config = dict(
    d_shared_expert=256,
    activation='squared_relu',
    steps=7297,
)
Below are experts of layer 5 (counted from 0) of a mixture-of-experts language model. Rows are named router (the router's row for the expert), down (a neuron's output weights, with its number) and show model dimensions 192-383. Each number is 500 + 40 x the weight over its row's rms, rounded and kept within 0 to 999. Numbers have three digits each.
After each expert's rows: "comes before" lists some tokens at least twice as common just after its tokens as in all text. This comes from a sample of Wikipedia text that the model never trained on. Tokens count by the router's weight.

# expert 11
router:502476446587472472473473485501463511491505483464554513485384568490523487497491518518490433558520503556495481482532534540465480531435534539529482468514544517432425545555445483530468490430536499437424519526444484547476565479486454512540485477494493492468507469516519547502556568466409478594454531528525457480453489499556510463534521531556444427527575457569535527490449513473470492511497524541509548503509511495512497514445554595472481544572491513512479487509471475476510462499493505439511519466508432522565474528565509528494553524564418483538478519481535499543549457516493487540
down3:413467557529510472470549430465519482478574455543504510549479467489509397535462492479426498480445549524489543498482530467517475525476458439513524448465488468485475490520534492496508538553437514539582476496482510539453540535515473498488485454512459457526495492514536497501405465565493526555510510535469504506525465466465429521487480487481557560529518464466520566506471435509579494516544481487505472513554508519453620522528458595498485540534522475492546502520522563520480532489500480480491473498496548492501442555511487459446479567511490553536520532503458487438541501499444553495
down4:482445543426512570467578550524503511410502490384483510501479525591493500493526510489494525494502500529466500481443513454530558566528540520449577518521567466444573512574501512504401416503440535471517491533555503497501448521468457485466560495472446543536504486461497535530511533518505498415531459443536492495523450536505524449512500485517514514443529555501506502480497483530530525561457535478460544494536484463472519468524471526538432482464424477422572468416431523403531438508529525542533518496469532579564533537444500477512542533496533498517555504534525470461505485442572546539
down5:463498508494494425474561474498560462414544552545435479475564523445424543522455468417538460525491491527534507514445505537516483493496505524489555437576542558517459553456524450532475490519479509469538476454558520449498454520498500552470461525459551508522516538584560528526500499495474529542452456574489472501467505541533524482552473475428483468509518559558565468500508534529462466531556516503524530511440507586504484567455482493481484537451521468486476536408528485527498485550519506516434502505442528448499475551486511524579503487497545587510446519471506502431476528538521500466
down6:483584503487492546582527503516481423473469468590549558562504493509479478467523532510582487539406445520503541512509498500528503435489508461509537551466515450487514475540490448537467522514539509472485530454486479504430430430546541559483529480480506447451536533505451492443559462463505517551510513520409448553519519553520490475580547529433500487510507516507530479520550450517475522462468494485421563465452500475564518531471537428493510554563500473504526546434546530411472551460442540505435520408539545529476476534446549500449498420515460586507595474491414546530470511560595572539
down7:519460478451517508503524501560472456483526534474501496538500442470480515554499486468537464542510471504564514550417477554475507419456558498461508444483436486514516491490510547451428510536524441486529505503481440526468541545506535525502472427462550543580490537490517529507588456491501529499507473531514542520467543533565447487504522534587574533482489496454426497468458534468481525433476476503427397479521467490550535556482528523498504457513510487561437476417474499457519469488506484463513512552481531545525502524473482533494487502515467527555620435551556531448549516498532457458
down8:505464588449536504525452534533494472491525476535565491484503494483539496482522488542548533558582500483432486508535469514495440533498483535563448483536407530578559448493425497523522532526463491447449482536550462490483573510504549509557520551433466528496499557523538522444530490496469533578464474496464520441522543451402494560468481472469537508561460496446522491434448449478477505455447514494555466504502500392561492520496553537521457502447553512448541521518564468520543462534476454458489602598495476537479482457475454494509461580520508488492477457513562516485456444424536568460
down9:464529514596487498470501509515487513467455516453468544523445535503495426522478529522493511453491478561486469610470455474572504445501424569513521467466440449491516517515496474494482499490471531460491598490468479535549459481496461480520471535564528547459532440520500565466525528521516514504454501520501494452551593432509470429460487528454515549448550530435463523525409504521524497450537510484496473498504486507488511588594556454477560503453507563473495483518507488516395594545538503575483418521567552555543492528497559490482511543445559453490511497509530524552419489480502449509
down10:514503500461555479534427448500535539440514479535491514563529476554481418482529427532571406525457525512521443525502484501498503427564461558471491462418575489544534485519588531459509473574434534529534453450540468479520526475545493502516507545417508513547500433551538514560485412503539522476496470515554510429489461535487433490511500534514503471521464450509469451545581445523503483530515557377509500511550507529447436518531571494526544497494556521500459404561523573527495601502549476482481529508453496576552475513550537424520471455451433528520538477523413518480504496491441475489
down11:465506513496539460468475476540558515505488496543479523504478477438454476440468594437516504488456523377476514547489498533519496497480468538535441537560518511427585461532529514464427437477469511523555522461539491523548447559492486436443491430508549550453508569510490484495527568430518548524504518421523556451513468492541466463467506534481499490501493527508512481551525418547495455536546436507504501480555505459460485471499449440525495545485507558470406496445481495559465418400542494455429462468465509501488476520540486534471563541499507534521528557554547485477480424496505532508
down12:544492502505521491442492414538543522505543589504492438466464479443510597497522472515494444483510481482556501546480511517518506492542432502581424440505489523499467505442480471539542554495503523487479519489442504496525528524496465498439468528530435517566487556544517426492558551547524462438448434520511518442444507550536500561428521444487422513463478471539490537496533444467391490550612418536504545490571463498510529481521478506526593486581492502531476511479549393533397449510437446519471521528542531517513510482539475534507539526564466532478484494393546486561517511453467560496
down13:502467475533519540499469463474548427587489533500503568539493508450513561481515578439542475479545505465507495452556410461481446449522499520544509493532519500501483555552496499452497539511427500575587453432498606525529444483496472490527486444548587504498499493616450452491452527453424466485491509515446420533441525514565468525484435515494480494480534494508478527518435397503474476503467466556549469520519547459501524510524595516566512523541451528478449545615502497542444484479578431507509495430535463529540466558583561540484514550513477583503467509491482503556450505478541489489
down14:539536458494470510573428469519534442487494587553456498450445469486513497442510481519483525466537539534563489443500529443517498491527509496515494475488450557533514498476450493468447524490491568482546465429522450496594473451530509463492425519479515501472506597516529524557532500571528543505488494462519494456463570542539501528502433483490459468509480570510484529624464529450539455478551401526524540542428601465485473565470546458560513476529495474559493490523520479542544492486489471574549505516490525503507505539454472529498490525482503551542537509507521529529459404403422487520
down15:527483454528451510527403472538496534490496445493564562498537477491505473541511536530475469499478454490548574495446558489448489505455528484601436550504476454505524496488492486537534540459430584441510491516494480488404561534519497459477473489495384482505504470540481455517440465473479486545465524450550517511478525474464497534554480507526487453485468533511548521418454446524518450520544556528533519532492452492508477483557480562490523540533509480508476503497586515426518459467554526487499587490487494539504503452498500471528521421486482496416543586517547546517499476545495463523
comes before: " |", "\n\n", ".", "–", ",", ")"

# expert 5
router:459498517477498491451469466537466522493499522435519583507447547510526475560449548616550518595461581501546479533475467523529425505460532494481520529507434529433545524538448478521526542459532541455448532523442511563562525505500484548555508491490563511466563453479514503521553524504420452551544563469496544499511522536487486568479508493509524457544505455514503521520503454465489539551517443498582526495577507497474513423441478422471452564453540456421542517477432499478515496429522551455507473445520547450519469514522477479474531501588470433516431430504437505526479494456462479509
down3:530444607497436592516424566548473516489530525520427520554497501474509491495506521470519521447523464549569528470517485498451508544512516460492430447544488541533537551536511490545505536533454545522463524547524522525502498535511522466498476476462498421472426570490524494525571506408501490506478488496509481532503505563441466533431510465592526511446587458562446544483529482456443503453448480502539447511492523546404502457425491482592597482557441486496507486491465471510562518498538473482455515466529472452514549563505616503525527488490521508438547523485469471515568507458580419506
down4:447470459536544458464450425463489453501515531516491474499595528488477459509500517573470439549492524525474484514535485531580501462530565474470552445441460539498527504561485549506489558513496481542492537518468517409527535466538528480519513471523486509380520642500471437485490498558477592468463444514380537537490480453511540574517519480561524469509501472484590427492451496492477460477405457578512453464487460461512453464437559509499489463561470447491537502543557488529543511497568506472518514505508457565592560478515425432581484460465528461565513479524513524520550487440446485463
down5:484464497527545541512502525488542452567546473491587481469486507431491481513529529481485487468446488541509462478488433511470461461473509480519537507497557568543477469476591506484447520596549525388500564524429378569498445478536542527427424546423493531496533468541542520440508406542559470541493470490489521486512481430543463539475518500527525443537455443543479525493497515542466470529450497527488488537443541529508499534534486506606480523531479518479526544571584492534468515566562520443525398457514450475547539495481487530524493465530544450571493539472483520471496520470437485548
down6:514492613469505524508488466488467488589521505443549468466523434524579490441548524507554489512531487467425494491486372522485477510525490443464532466506589524440455509551500475572475481466474460547475444496538487568478493533483536441516502471460553516474508503448473495498483485501529515499492453502505532479410533432505514526460503600489511450549443475482548572486478465534498472456484590463493521510472570538515544509491486474487482536504518537465438489526494553470467495529453547497472490498495486606506505513476581545508547553530398501502475527449485462506494534521495466562
down7:515462461524470538418515471539570434455495462505545506564546505467513524487559560508476442451466481510431568423505487563508530533495443489468446525489510473512471471450410503494496531532555540378482480470493509483424441542512443416554443537447536440535509511578498481576501491508456524512475561552475526441497513490502472519497481519496472482532555521478511505490451504413424487466500526522522546470547512508390451520522535467442543496507503544503544532528504527603504564515524521461485495462498508515539464504487509477521529573467506532543410505517568581482578449527497538535
down8:501478488440454558538476518464496447477467507519515533546485525546565437502486493456474494492497538502564511503470455503468476520530574455501551463509496529499490499527597551479440594520482534497477532501555411488548534476523500490478523458405451464545479471525517523606572515408471537496474477543567438518482476558513455536461494481507470448498487506517485535533559431426534500516533445517588460475451538480472441555540513452476557509544511509513484493428536517554432472560457486461494543517461606576493514559537513504543447492488494538527471439405529508514550535387517527516
down9:490523472497497531515420520459445431455476540485517488510449521530538445490616440414557580489458482593487524464506558488479454391556472528533495544531480543509490534507537500532534556490429529544499452508470443549462471502506506524469415521489541480511581574477514542484501453524562465454475552574494526503497514530512441564479513466455508496442546482490454557494444511466529500483483465549494453528503502532522511473549496492523468527532473498560544440498596520497504477560539530499514552461490509581564480443559549448505513532517525508518508478574476493477500491506488483530
down10:471489425555565499478576475493514456484521489574488508466560527433484440426525470537487448456534548495498437444459553516533491440538538492515460597494504508491464525460499481497403447554488493525504514560461548527565528511533398472461500487500442450516549485510562467489546585512535512449412518531492526522494470444538508488516452520544476465417496453509525481449463451445476536478450524540464528472486574479564574510556541512522524516441533529479493451506491530437537555437456521551493505536462507505473438521488475571468506515498515498508516476493454506426483528403523481529
down11:432468539434522548558474499483520574455489521489532518538446491502553558490498466516502521477489497536463449572513513440488589531487467541542496474523549485406535532528471556417452528466451524479478530489455466421456486556513505508534485489413530518468558470481511493539559509485459446537505496478510543526486565465477551467531470473468509503525513481470520481523568593471509484477501523457458513476515496485496495491421512457477484473489499499535542468465494486496533527534511446485525517500484459520522511440541527526510488493549410413522532582478589493536488446481552519458
down12:451620474577529538598506545502449539494597439550481427530555533482487526455478511464572531536469492494455543487531577475505568481556427517515410557464496531476531468526491447518552573415564491509581533529501504476462503535485494556504510526498472486531460478509487466539529586589495484493556550486538420570469491411509429537510518498469569396485486460516509502533448484561505534515496428488534473463502494459460487474553476542509537459483443497451489429487537429485492505509454501497523507512463447426514507491489474540568520488532498447496475457495532554548459479543520480547
down13:448582532466538417498565505519454539453544502535518530421504531561498500469413550461567473421453534401537499521536506461455546535538600456457480475607476491456443474518525452505542559463516504527462578480478532484549538586497555536497524494518537495533463561470506551539517537583545548543454509435505518513439506473524496481449466515472522497541502520470492448518580485487499645498526467515464490529493508442527508475561512518559483470517469462482516469496482514506479474512396435570430493552451443494460511485473504456520480548513488460446527502547445533521548459553480570459
down14:527566508528469491469476551534493478591495458496481496487534523488558481504425471545455524561489471544481448504535472565533500460501485539453569479463499492400463481445528577481552499489506597575542543540389479458517435498494493530470477548503452645520516516509491521467489426464465518461440477533476514489441567497532489484471518516499508512528508498509447507553506568509514495551448501478570446533578515470451516486549520503499509506474507490498495487560555506495519468474585549432549458541616525515500419513426581489548513419483559525555507487492425552494481564513476483555
down15:576491431490479526483553547448457509503514484529555484536552551512487456517494533478515465560517401484443564518528425487509491523530536494427445498459503425531524488530540505559435482466514581522540470406488486492510429440479475494575500489535480496518489421481528431491522525459512530564487492498540479508439469508465517494492506535527535549544532431505474556587531482526477514506423423484501489480547492480436473504507514502504571492581489560519443461579553469539404479458498446484536384487583490526470504599484470522563384474413540466526523489528555502477525548538498514457
comes before: " |", ")", " (", " 0", "%", ";"

# expert 15
router:438465489533451489545515471542530570441463453454423567540470550512469485538508466542520499554472590474525498493487444542496476495486474546485528499496515473523520477499472568535524515428490467474484605512513536497532582470490482520544473515482490497484525481506500466523529534451458464511588560515558470460510508484518490500468474544564545489514508473525522477582530442452470498515543515527468537500517515371506486473544505436421440476524538421479424467459504585499527493450470446507522437451525531538476479449539401570487481488569550436498487497502527489502494496501502518510
down2:524455404451490549519524510494515461547557484442501557513507542553477566455541523499609501578456574504451500468475517509489471468545516438552539506562500501533519502579582491442471474583552478459541514512501461460524485459560487490519430509551526417464461599542529480514545528525467497535538499511448461495541538539477488489446472425491468476449454477400514621420450425467441503527471454451471556501526509486508506550476508444527536471470489566524499490468489487446470463526545518533442488479497428440460519478547503471435484537491499465588495539472474542491541558512527470534
down3:538472510457550454541502515464486473526623476504423486542472453541460511459542491509485569466548498522464532548499512533522438481451521462520519510520479526426497486533410458497455573485470515515550490418488450480572528487530520531448554527473490516497479481529575573454430453512543489490552487566563452499455479565516470446508500525543470489546463495542522494551583461516436476474528540472495511478492460531475450542463522466456538454495475522428512493546490531495548524532520474497460618463445500473411573514547472533432449429505406483509499496462543444436518530491496544472
down4:518534554545518510574456484486550493449447524500510421536516465481470484522424455510506484558457527452523481447478500449433507510500514458536616513536543508519551471518553546444478568511420481426474538478533494478452532424450537522590489493451571474524526505523444497558441515522511520579485466459556523527531459491506485495492566511490583548473495454532522446439479447474536497488485485446456488489457503511504467563488414421531503490508532547533476528521531524529496457560514413515476528490494498513462551466500568579432530543425470527519528540423546437481495535495507545511
down5:552421500521506548520519515487487431512452475523524496495557492551486488418531499445462512500504513511429526496458512433503460464538481495604473453542479459462504520466517424547440459459462499498437478541544497529493603480514421488525507523509539451514535488574469546501464543461510430514522438502523506475501526576515472525491562526488496501502499577501532488511555557503562592480475519499486527481462484471524441497496573524519512521512471468418482519474567491562494560482534534482543562527458434558506535497455515471469435500451431471471544515539529559427534499558477447532
down6:500462518574547514474444550573494488441485507422478429527502473527479531513522534466524507447494449476549470493500566509485522453454516471520505462473506526537474485503564523511504466599505486485541548510539416503540464500499493524534577474503523489494494513464539521546458516594425517508512471528535486435486506513449517499481453534533509457495492462526464529523524574491534477540502521526487474511523547509528468528502508502467442602448487586491526551406534536435432477436495543434570543465533484478521506554431485486480544517499467485563524435537503568510490517459430460525
down7:482548458457501439464507459521472513536506513565465534580401434490479479452498503437505487510510442547520466546500538512547523463480452442420461447452544492497526509575491493519474463562604525485582503571523543512520548471425490465483560427530507513573487546537512457517479490456494522559485501472494541517500459449511585480471471489421542473571449569544559481449521555481551542444484511476491477433457484517518551492544471521522541485448436471502438491486428528552443629570480498565500485451462506538535455512501507552535466460498477529554581504511488447479467495496560535496
down8:497478518481479499534514473451448433455485522483535549437531524474470521417446514374461513509507497458540505612490387429542472491500488497494427463532512483434446485539489480531460495508539459545536539443557522514482462469504483559511476540398519573530602494528446523526541501530508552516516514543477483505483601472552524504520523541477528481526368457427517506494475468507470459537508539543511504504572469506465543523433528470481481531490555467486566469489384455497484439500467561485508534462502557544535511485485522498453517566480430547525454540421517471433526506618523488483
down9:492462550547426519505470472522528483485494623440519539516483515534508450473490530526507533486428612458440463489528554450458550519441470517494513478404497505524503488510481416450484492518484536548515545511535542457524500500492536498480505484483453517510522509465430486519534441510438523330418483458571519544546478559535509496483496540451539460493588419563519467474480452523572429511578550483455501410455482516551445479493507534503428517511515520490480497475523551487483465542520537520550523487562510487553555510525492580501478526516561502452492534499487448462482500486539497488
down10:511517538488531447478536586551568525455508531455455481474482436472450538523419501516507528483518420516488520524506501563524450533509442545482417460439474517466547477581521534456506571566550547606459601535508512530438537538548511487504441510464522568462537496419499487537499432462551523462490471498557501533462522504470526449481477480515479531476477568454498449491539586465482623458515474547514539482500474513579501441443490516497525530571441490518518518512503601482517486537458457522455461483502475533500535547458483416459420449525540458507555502501491501533522487531487511495
down11:494444448521537523559486476538563503534438520511445498448442536522570547508547495448472521462474527538529510497441478535466454521460481591468491482523507500565557469521464404497427485485414448453571514445493603505548485524499453485441537508517517502511541444457497499485585449540586513448547538500522540577547580489545478506518556511505476510469512450489529515557478504524536516473477470435435489537492493428582551546450476489489415475495514501522427457538461540543491477488563519535529513584523514493499498509482475500445486546557509441467493568455526542453506577508493492475
down12:454481536524515521445550512544510554476501488539611519500506459453447569451491505486476546524495469603544446500518464508471472461412548512460532506502501552440443512490489416508511561480526474537451563471459463476497511570510470469478503550550474454462521519541545509420515566467520478558484564500544474449442452496462448486561503475459483526529513439527390484507459492436505490541517473449613544473461560503497470484502505483464530519450474508528530502440556496475418547553530486494516433547496518509547487538519505464568495547527466512502561436534513448511469502484487507518
down13:526497522439454471533522550518542573543513457466551481554517547552556489462518453480562488582492501419503497583513472489499511519568463422497541493496485470489502498482567426494530513529525506565533516402525518496489462526519467457541423533596506434484497523429476480495453566516473515512567521527464509512644498453470503433443414515495532488481482518498469536506472547495540500442523484574436522494511488480518527499510494604507408515437450521508551492505532485523412496516421500540452533520474530481524523584490537507535568486524515519489558475525476451520543469462558463547
down14:466476461564551505469559449518438539459573531533484491489520463488498501553519533431477494479468562582533458482536523501481460488490534517501563535566461479482486525452444523545533510603487472526550545505517541492499468451494582444481502483473496437508497502543522499547597499471583437455531524555559506525454484494482548496504504497550479527517468486532491561444452487466509557505504519465510561460438478598549582517444565476507526492453489496552525533445503470454523497552492539531471435544456592471557521491483518431444576493525464455456507519425465530439493559436560507533
comes before: " of", "s", " and", " in", " to", " for"

# expert 3
router:463523514554520497495542496497512499523577410493503579489432527533521495544493504531456450567453495538493479546459442500435447538479498496442475476500510485460460547462537499562454501491537525535476453528497415475545515468489533560474469542446532415442492484512515530506504454449508467543501484432491504490519485473560510477478472552620535534504484488525547500473528475439494504553529527506439563402542503462444468498588531520523471547473533495462496496520501443465571501424547440489485465513553436521512530498438493548553456485478486513584538469517462472458590480535457557529
down6:463488566485494415564509487500551500517529544489431477478534461410501490497413550508508498533469480502462464520490474503562543513465473489551527479484552568472458544515497490528517450521529471563497462478465497584524479527497514470532499494491476477578489545584528538484546537449468426507500479474525575524501538505430534432466445457472531486509542532471525591398515466553546502499411486510489475507501507499550485476525491447592535490495488506506456487435535570453540515566499561514565485503426561527483456574559510484519490515517519495459545543481547484492486428484521457419
down7:529462475546552521519531475547490537516462470477546529554437486550444483392543492512504525458542555567473542544493489470467493513523592526518470446406503508483473514440465517499517555481483501502491524502451524532458493509484544550492512510581578516548515490494502455527435465525528452409542581578462503444506460489571501513562364541474426440479531458504435489511465469464549478472491508454451460515522593436436531520480500526527545472512520537453479504561459536495513568500461468529598590469510448482512499481525422544527504509462443470504542457473594501522511482541557535497
down8:516482499461538464532486536509488466531470477487473536473537476511468522553504500517492503557470455477579495495547520528500551541540476466478510513439384486509568504487459511558446521502514520543526508526484499489531472534530407462510504527422493540509529536490534441564500529501515513528547485449550541547519450489532488523513553530427495529426551469452458486419490543468503442424520536398440459593476443397494455511475530451514547457503462511424505447456540515549515513474465436419537538561525510497494519441424438519452461448476524550437500447484448518523482513550526596534
down9:518477537517506582480520516546472555502532514467508457422513574505533503431495461491538541503542482442487497480548507424504497545507512502489477492461452523539459491437516465489501483512514511544555481516502523580480419506536508573539477458573490410497489499516496523545467526487463544531488479460401575543516578500498515523553510529503506479448559599500496509483522524485465461490492503547521524501505526479471503498454468459419498500499431470494456588486565478434521564510549505522429498505456549434461499509478504468461482482416484529438543512578538516501500434472523561473
down10:490525501519517497507488418548467480423539511459511548606436469498487431573509477400471516539570505470490548461522496543502437487502481527538514513488497509503504462467499491503489433502502525476511468516505503512529472506540474451514497552498512466502529513562472498504491494464510476547519478598506462528465514524515554498519461508560561511453454531551486568576563527477504402464478568545509528473551504374577535512451551509505548471510515492502538479523480554539525476518479438487513551455525427527479451473467485450554471346519442551481468493496537520517499591472483461532
down11:439502439441483392527525537501505567478505490463500507483536528558536468538424513507488497409475488479482540459557530473460605496547398461444464592474453466488523445486574491544499468541459570504488507495533465478505559466478482454548471503492508491462577518492570436471463462470545512476487461513575570462460503569583501458481483513418560469467532507497555523469481444486473475479436512458435490553479502476417481532491526451475492443449441443511572493479512501509515420394496504412492605526489536489470545562565532463500500515508487460497527496485433512534506409480505501496
down12:493493531579556478507491532527532477566504547524530457485450461481501501522518505553440412420553534474439518452465460463502470483564475472481500586470476532526515573463475503524557585469490539534439494450486531540486443512424466490579531546504501448492515511513499506498446449516482399500479538484491436528409537433486512537527538508463539489511501507516561549467535473472455413557504524518554482515416469555482544504466484548543497501501509508441487535569537448539467479470489573562370567529436508501506522549467478467508458484515461494543457553480561481489516476473493469494
down13:569509546585495489508508503459522478502472538452505462493422536537533445555472560446426491474528474468529504476427542462516486521510463550526515497478491430483399464534482588506536509533537534432528530554567494459488538493520441517492428538512553488539460467526558501509536527531437464463491511477481474608524521478528536432440459534472517505501495485474511534530480463459485528497470491432480511471497498505546462427535465501515478574560584513558423493454504486532510533467494543512553509537499548483460464501506476531477514507491533507553563506475526554443506492493481500468
down14:456530552545464513486484492475481477541506427503494492520523435549525533512545442555528491522482547475513589505474513545485417397583535532436533436499567534523473555490458498500528573394468480504494498464519497551482430485451441457567430460522462553462518519518535525509401565499573483487480505490512567533516503521463479452467435437473487445510521522498490587497518503455484537546555497557542451470520449452556522510484514482437546487491489474482466444515491511477466508480498517467547519450514518430502518544550521508527557485574538456560544478422544527448502508538500427566
down15:514468480492565397379481541441500479528472465512528479474474508508504535481466537495535506528571474477511507534464457439570472462466494508532470499478564455494508515470546480452557489497437551499524465496511542553585505478522505522600523525530559465497478474492487557471527523519490427491539395538426517387420472545516538500504533498525461500526514465493550555505491518465431446431447482496512506515489519505442594473577535495452490549552432557521452518517513500468511442496544508491536439553541440467514523558541563510570502495425545567540503467468501490479467556580516479482
down16:491485458539515462517453527516561546459433479449521487521533480460474518528512478508528550472569404524550510495510505583622414480478524437441457544495537454457446599532552479530443519469464494541510547433584457534521448475490540443458500487470487573478490491514525541483457463552472500539490489516513490502476474443490513446466502468509498431445506465465458510426460467528530404522534451530567502538509537523457492486558490485481479439485503507488459479521494500505494402483517512488464455469385585528489512518554563490568528534506544530498538573489504433589522571486505496449
down17:520445536554535558449538475515519475564525456557531573481422506560480543512514495523569460456421498533524470543539605520474530526464503517514508524501497468545529433489531510500519529536572451494485485422460461491526586585447561507525466493501537530535483467551510452475507461525541471413541515491472495496492507433454501491486609473528481582495502524530484429538506549446496474520498465504582446557515488497549557564451417449477509546553524486481522508522427470499486484597515487514449480483527499457461505484494534509528499489487490440501531476484511500457531525559465495486
down18:469467526511502515493494510441547563445613502549449491489480512581503471470451575486495487434528465530477529445462570512488474490480478547497514481510450476537416455465520450496510537542474563491542460457394539556444508432504515444573518531533518465542535493556508497525448451483483482514485541529487573504530547520476455480459439532497477555483466478471524482493467512449528440547535427450502488508512485491499464426434482492569525474472534510542535546489450521554592467482539512476535450564455498453565516529465502478528519528482553427579545486527512464467490571528412518530
comes before: "-", "|", "=", "The", "In", "19"

# expert 13
router:434450478486455470540471549545431566506441484471515540523513505510526519559504506525507454492530537515470486555547432542461432492486505535483508498487553530481483525551461556529407521518465465540518551484457520553497580472445447586503473537552480432413584475476471539481412512465401535474532554530546480475505512490535512500486461527544481452520505503490455464540576412460459536540575460551485580469524495527519509454457448482466462468498477433501482485473489481500554466475522477475471444456520498498520464473518477537520529450563478513510447444510543466496563528518515542516
down2:435518493552523454486522432529508437449492514522532503490500576545582471515511492545516527473593446510472465567499507512528546479568534482516496523567522425405514472465505482501477481460493464455505509528500439446553508510528497506552565517414517465476557437475500445500579524434502498528520506533475503466572488474480461597454614494484473505473506533467500507560507435512478454470473504430447429478498465524553483441526589423481541436498531536475405517492508401449542488480514455521482583492488566458508502534479515522472485488470473508499529467488486470524548510500477457492
down3:518510501498482420576424519525491545501506529519596526548560498550447481455474480507560583468591421523492504521536489455541548466515551542519566484505412522526507461547456546502474508527533500485504566472553559562504527474493487443430459507460461456521426558509450484499514443465544435516490437477505533405442499498545461457491616456490586457531470460468512437496453472464556456492539543424459486548422431520513484534513488444474485486505531449482474486478466465517428421501526535510542461580515498541515468442493566554515538538462549499506538402471469566500505466443514491512
down4:570441497550521614487550452431463475463497495568501502567462519492490446506500508585475526499561488541525483496453513501497579432540507474535519491487531572439513425418469491470499537473569434519474480475454460535426474450548538432572502455561471474470541545515532509478568464430521490477549461503438530494490459490496499434498514459492418535511521591560500506438549537487433549428526558495499505570523543491491483475476473537445457462574467537400532431544581474550582552477419529456512478471475486498496432581490525467477504466527495521511452453506527544496484548438446514542
down5:507546581440501468549472427522529493557508481484493517449506393535508473439404539483514460440458491530454376496432495499524488476519526433512467559494495528515577535549503508479408534504423527480417489511511560493496579492433466520531497434546459521461569545474484473464519447470544483498535489560470420473581439479517538489458572511518489513535503514506420539505554488542493495506513480548439576473519512507490502576479536520499457490539494421479509588535478525560515434437496486522554502470475540427444492433568487536555473462483565570527580478522499541507544479420418490551
down6:494490593536496535513567505479457478475446494511516509513468425529431443550478507500512481496474550512500425496498541574463546410465526488444546389484448499466478505497433514536494431418530526459494496515524516434443589517527461549459568489545481443515510557503574507528471539501498512446546452506471421441446528525505511470456534555471416488501507471564485488454429504472570451536516417480488492469550532465463504470481563547489514509479510539512448470500528558490506554475511495537525523418549491440496377521507500520516504511433474602510520504478563473546497487553474527534
down7:499486587571518447502472465520530489467525465520530512415476520467470461481497539499481537472512518512469480415502514584492491506532487467566517543510462479503517467481474443541550496488546453453565477508390480478540515529468485506531494488475410539475551427466431516516526548431553493544500474511507436447525480448577449540567505562465546555537508498552524563503534527458532500513486546467548563551534533459481480453532455492487465495414505431510498441454556496530510492489546509517506486506440550527469537509493496549506531540571510473560453528467472407527476513536478540485
down8:459499534495568482572484488591460492521495533479488449449542572467485504530491509503502488454471447548468592488563580545469463457518502545501494444523503506500546468485513515490502473435492521498482552527510611497431456461468411483525473553492510513519532509410469504520524533507506516458490510485384545434542460543452522426580476530513470528530516571447563500537526512472506481497499458481501534512548506489492520547578463463419518462479489611526503536487466548462489469476440408471504522404511500509508466497444495504549495421509531518494536524559485551426542479459552498534
down9:468544554490467521528526556496575547406518562480480497452455505450547448440430464505451487528477468500462442529487439529471500482471454477454478505574535521504437482469557564546471571512511497556502515429559465458485513430537492528479464451474485542516504539449582469548565457497557465467529392503528519505466514483513501502489529459490524515519500594553495488578494523527502488506550435396505458413491510547488436586537454536542488508483548495552467529450504510492568487488489478473487511451441477476477506532523511488473568508493458513479499534542513476498483463516550517518
down10:577458476470434509576414448478476500446505544491524524575573439451539476488443488438525454522575423457422417438458563453446518548483549488495515480445430469551556521492478519557502556558454430463497527514496439477435486544515509585472559480419446510529516441479493509404471481520483488487530582455499470504522487506506519554523499580537483492526499463472547519564492516522435512482553525482477510539529509493553517504509462607487499580500477497459472443473487547560478523440511527498511519482496527527498481490509533513499484513477481520521501496526431545567444547549506553397
down11:502502479536468517517466553541481542483485505520486527442507509494464511583521460572534464510462485459549473498502528485434534450504437458541460536492462493494463564493542568497431445552457554567528488460450556520503479529526507424467419481491526540389472452495433483530520496544548494530472572497489439522518492526435534476548411453506500548446572501535498520498515514487500507536511529530564577410523555507499531545512480462492502472456445489562494574570459439492531470504501489489475467501509545463531498522499514504477485454507524539445529471501497597552429494497520497402
down12:460496448455545512501502528542576447462451475509485530520438493466519507505554532517498583513450488414579513469422433566523484506518482418520539512501529483512458560482527484555512501492515494487483510485518491495518450490552489524521433508533564522490509547518511504532556538510442513525504465576572460538522532555489543516457403498470468497569552586513512492496534518474402423506531476469520484526452471520470424478502529496478493524539471493432439550510479503550477494443534475465452410528411463444544491523522577469491474478463539473503568543448452447466527490512492459476
down13:491527475528495506547485525476476525530567505558448484484523528526471554460537532516547474505516554436535551532476411470445509540521473519427472496513554510501528550571535495463571481510470495501518368568502526466518502500475411568536526480507530494460486478494566567468476535407561524465524529507480477515517501548497524523533462521497568465487462621487544464533475677484465525487460494493524505493440497483467512535532493580465463436508516541456470505536412480478485475466552482416491573530468506530474521481528465509448436524504440404498495572549600506499509500490561480547
down14:535550515476523469439511515560531547477513500493448438546511534484505505486472450516549549500488493510524497541548570483483457472518517455466546489505492528584596490502506522508477457515447497508491489567514518456505500464509485505563603396477497574483553467474479461483493459560460499483448415496471447542448491528498515490470479451509492487449503475541483517438537495610566478456418524573503475457544479534473587446506549468512526478511476471512491491507508523542516530442479492457513512506557505481529463480489524464453469518537532600487555492461498519462501458518547524500
comes before: ":", " of", "s", "\n", " in", " and"